Weights of a small mixture-of-experts language model, trained from scratch on English Wikipedia.
Size: 9 layers, width 192, vocabulary 8192, 6.85M parameters.
Experts: 16 experts in each of 4 layers, 64 squared ReGLU neurons an expert, 4 picks a token, a softmax router.
Below are experts of layer 3 (counted from 0) of a mixture-of-experts language model. Rows are named router (the router's row for the expert), gate (a neuron's input weights, with its number), up (a neuron's input weights, with its number) and show model dimensions 0-191. Each number is 128 + 24 x the weight over its row's rms, rounded and kept within 0 to 255. Numbers have three digits each.
After each expert's rows: "gets" lists some tokens that make up at least twice as much of what it gets as of all text. This comes from a sample of Wikipedia text that the model never trained on. Tokens count by the router's weight.

# expert 15
router:145140156198102140110142170154145106112154152117109172125116144137104151140058135104141116122103106139155162110174147107120099155108156093144095109165166143154120149147129146143146118101099123145172168150095106172106102112109146140152112101079147138112107141146158116085157158127105125151159103103144154122135112119111122088110104151142155149132130111131097113148113123172150143154138111089150106128127103165102100117154102141152140150136153163098148095110103149122119110157156146110130114156109101125138148151087103147141117142103158125107098136150169091114101147137092143102
gate12:113118134118087138124133120108108033133103134122125177187115125156166097130145106165148096140123096117138127148118091134103112097129145099136126120164157108145156129162110140085123103126119110183184117128143111124101123134128095133128101150097146112112091134121128119102155128162124122079154170160105137136096136123103131084138113108117091151121139134086127131128148144151155149147161163084161163108112128126104166129152111123094140121100112096128091149130131165146112132157131160112151139174139129107154130109133150133128162098127119152112102158119161181175130165112123117134
up12:137098121151137107101103184165160189164111127138150125105156160136095124113096139133092159099131104144116103110140170098162119170123130106109140117091111115159143133123109128175159126172143147131132134159089095120126112118128110151120142129151120126128127125130175113139089141131142148171131129077103116142119118171125110163129147130143127120121155122087135123073137098132145112144096143158109107127118141125129102123130121105162115182179114135091187185126095142116127081165103128112088115088142079139142090105097145131106123156125131140153114125150114146136171125150161124112
gets: ",", " |", "\n", " (", ".", " the"

# expert 1
router:149140130144101142120193204139183116116147134116116142142073128134106151070133168126166106107103123121120156100106147111086064148102159091155136139157178137133124166118135144082139106105094132137142178135136118142114105100097151134108117120118147091106122172146135111115140170107125106148141100101145129189132103156106116129105120134149148133137135117136108124151095083141147144135150135067140113130110139138102091149148119153167113149140162146140144163113109139116106096143142141141110094135115127118143122125128115135101110149135150100097105178131165118127126138092138129112
gate32:156100057148113089105139128134127124121118138148149129127120067080112125101125083128170107120118082101140139092102167096126112130128123116144125107142081112126120169147128169138117126092101140149138097108157112132097162122178104115154089151162111085113091117160085143133095109081155166122102164121137140125150161116129140106138146167134115116155137110139106128090138101132144135163110143130098142095127115109132122147145144143171086136102124132153117131158119124142126120075126135080151130154115143172143105084093135097113110095127153147123126115084093127141148129137110119088
up32:101122143126147119124141111106130192138091132137187127110138154120128098111138117127131126120150146075155123182070108144134117128123156140111127116153155069158086102153152159127121104123132141150147131139146117144132151113122113105138176104082118133131109168160125103094126135099112083124128179143126117101161107150074119110053145130170131091153104124126129132089109152133094125090127119119104137127082122131145157125138107121125116131123143110110159134099139129173124118080137159137137134122133134085129170103125128088101141135108170112095108128156113115101179165125099146141
gets: " ", "1", "2", "s", "0", "9"

# expert 13
router:144136161149088148107174196157179103115168146094121121134084144143129147109145140116158102098102111129143159108124145109101096154107165102143122119155178144150118181136104158121130119124102098145169172156120117145112107123104149141114113109096148124082102151149138107100155158107111121143168113102149160163143100131119122109110115142146146152134140110134111119153123094133158146147139111092125128125138106157123115148136121180149130147165160179099152118118111153120111109150149147127123147150100107084135139140100105154093092155129158091107110155141146073106112146100129157098
gate8:129175155124117149138124113152087122119137154109147101124117088124166165129085095099158113127119099129127171105089125095148130122114170130146132118105145137151137104121135138167109157097100073132149097133131087118174117121115127138103106130119105134125064132147121166102133139141108117129151112141146189145102147175120160094124179172148165145153126133148149130143156123161155139126123068124105137141121163135153118158120168142139117148125150150092122152094111147144157137112189145099147125129142168141098143133148135126098104144121148087106111168192125125121129145117129107094
up8:172137142118146124135123163142123077113097145143150137079139127168121130097115151111166079131087154121154104125168142111108138106152149130131117124131138158146125187160146120136132109130121184125142190102121118162074109097095073098106112144114128136148172130101147154154114131133141090132131166131120096149122106148133148132170146131082124146131170132127110112101131106116140119139117167140167153139086179135098111131126114119120167112158122109158156114153165130086153124126177130177138109137123125102152068094134140124144148144152132157167134125104133124118128167152122139132
gets: "1", " ", "2", "0", "9", "3"

# expert 0
router:134147156174101137126126158144118117111132169138103125158145138147081141104108134099116118115103103117161152113137141116132117121108168093138106158151122146153130108115165133120152122060098099146143138149093120153115116080114141139177112110121146124128112144160156110106151183182103135142143103112162146104127101158096133149102110141139163106142099088122109133141133192122146150130136100109154074157101111166090113145172096128144144154132138146097149102124092156124133111150148141108078145143107113132178171177086102145120123145103144116115113172145139141124098139123101133133
gate12:128141116153147170117176111129112135128141142161163125142149117130150136102104131128134164112155109144142144146103138126154083135172097163164136086107123121087120110137114127144129136123102122144107152098146148086124086125172113151144144096085154080171137138126129106124138124131128133145130143162133128135133119136090164140130177110121147154116154087132192173106147118142179133108144136077084149131118110165091167119128162150068157098132106153119167148134150134162137148104172153150129094118112144134165166114157123133110102163110117087147092134141098148153108107142148131119
up12:153153101147144143103134115116156131127111145135112100136128130070118115163132130081108095106128113154112118162123158120141115145140159128116123147137125153169129150129081111144104109107117109147150090143086134156131113144165126159084085139128131131126133124155165127161141135153134158134174164090174121110145178155155114126157129153106171146155158134167148191122069143120097131132118147120135123111150097130154158201139117122117107117154141082162146137130166108165098135143096091144109107126176135136146135139147151086121170119108106164116115139116141144105124109137119172146
gets: ",", " and", " of", " to", " in", " was"

# expert 10
router:142142156139112160109151112154136106079137138141108123182136144174120132118123124103144108112133096112146151112123153112154116143091163124166132120119141144150106062124156140084146112084102131153105165161132109126110119117117143148161110114126151159103127148145168101096144166151111150142134084093159151135151097166102111178106112142153160131137118115128120125139110157137148167155123098122146086169075143148111119119143113116138174145126144150083152142119111150116123119168145152093067128146096108114169146152119093148107113140074153141111100104151165150122104140132141155127
gate1:206138138152128137144088153095143125105133109126120102099129147175114146095150114117128142200146145111117146127120126141110137147137118149097155106130111132113133145175141132157131141125121137129110165107142116153181151194117176085137157147143114159106123073123181144148124109123120146127126158157109147136166147110097122119095109101082158140148114158110120152134158105123087134132122118136125084152128142163121149126114158146149100087155120123100157151110172152079131107110151132145139123181129147120118117126141108122153156170129122148113165077139128096143107128100152162134
up1:136133123148159127082127099171165148147144125130157178154144129123080102134118114127094128164102128113136097143159104119144155105162089137091089128124104147104112129120080157123127123164086100122175107103137131139105111129114118098199143134125138133112115160139134121116129119169150071106141077109118086163109154113112116133165148157119086103146153166110134122127098120168119173142139143118161100131091060159170126109125127118151115118107124143152135156128179116126148162094141141118115140115150153136145124162107123102145120126152132148156139176142134128132152128097161152118
gets: "s", "ed", " was", " a", " is", "ing"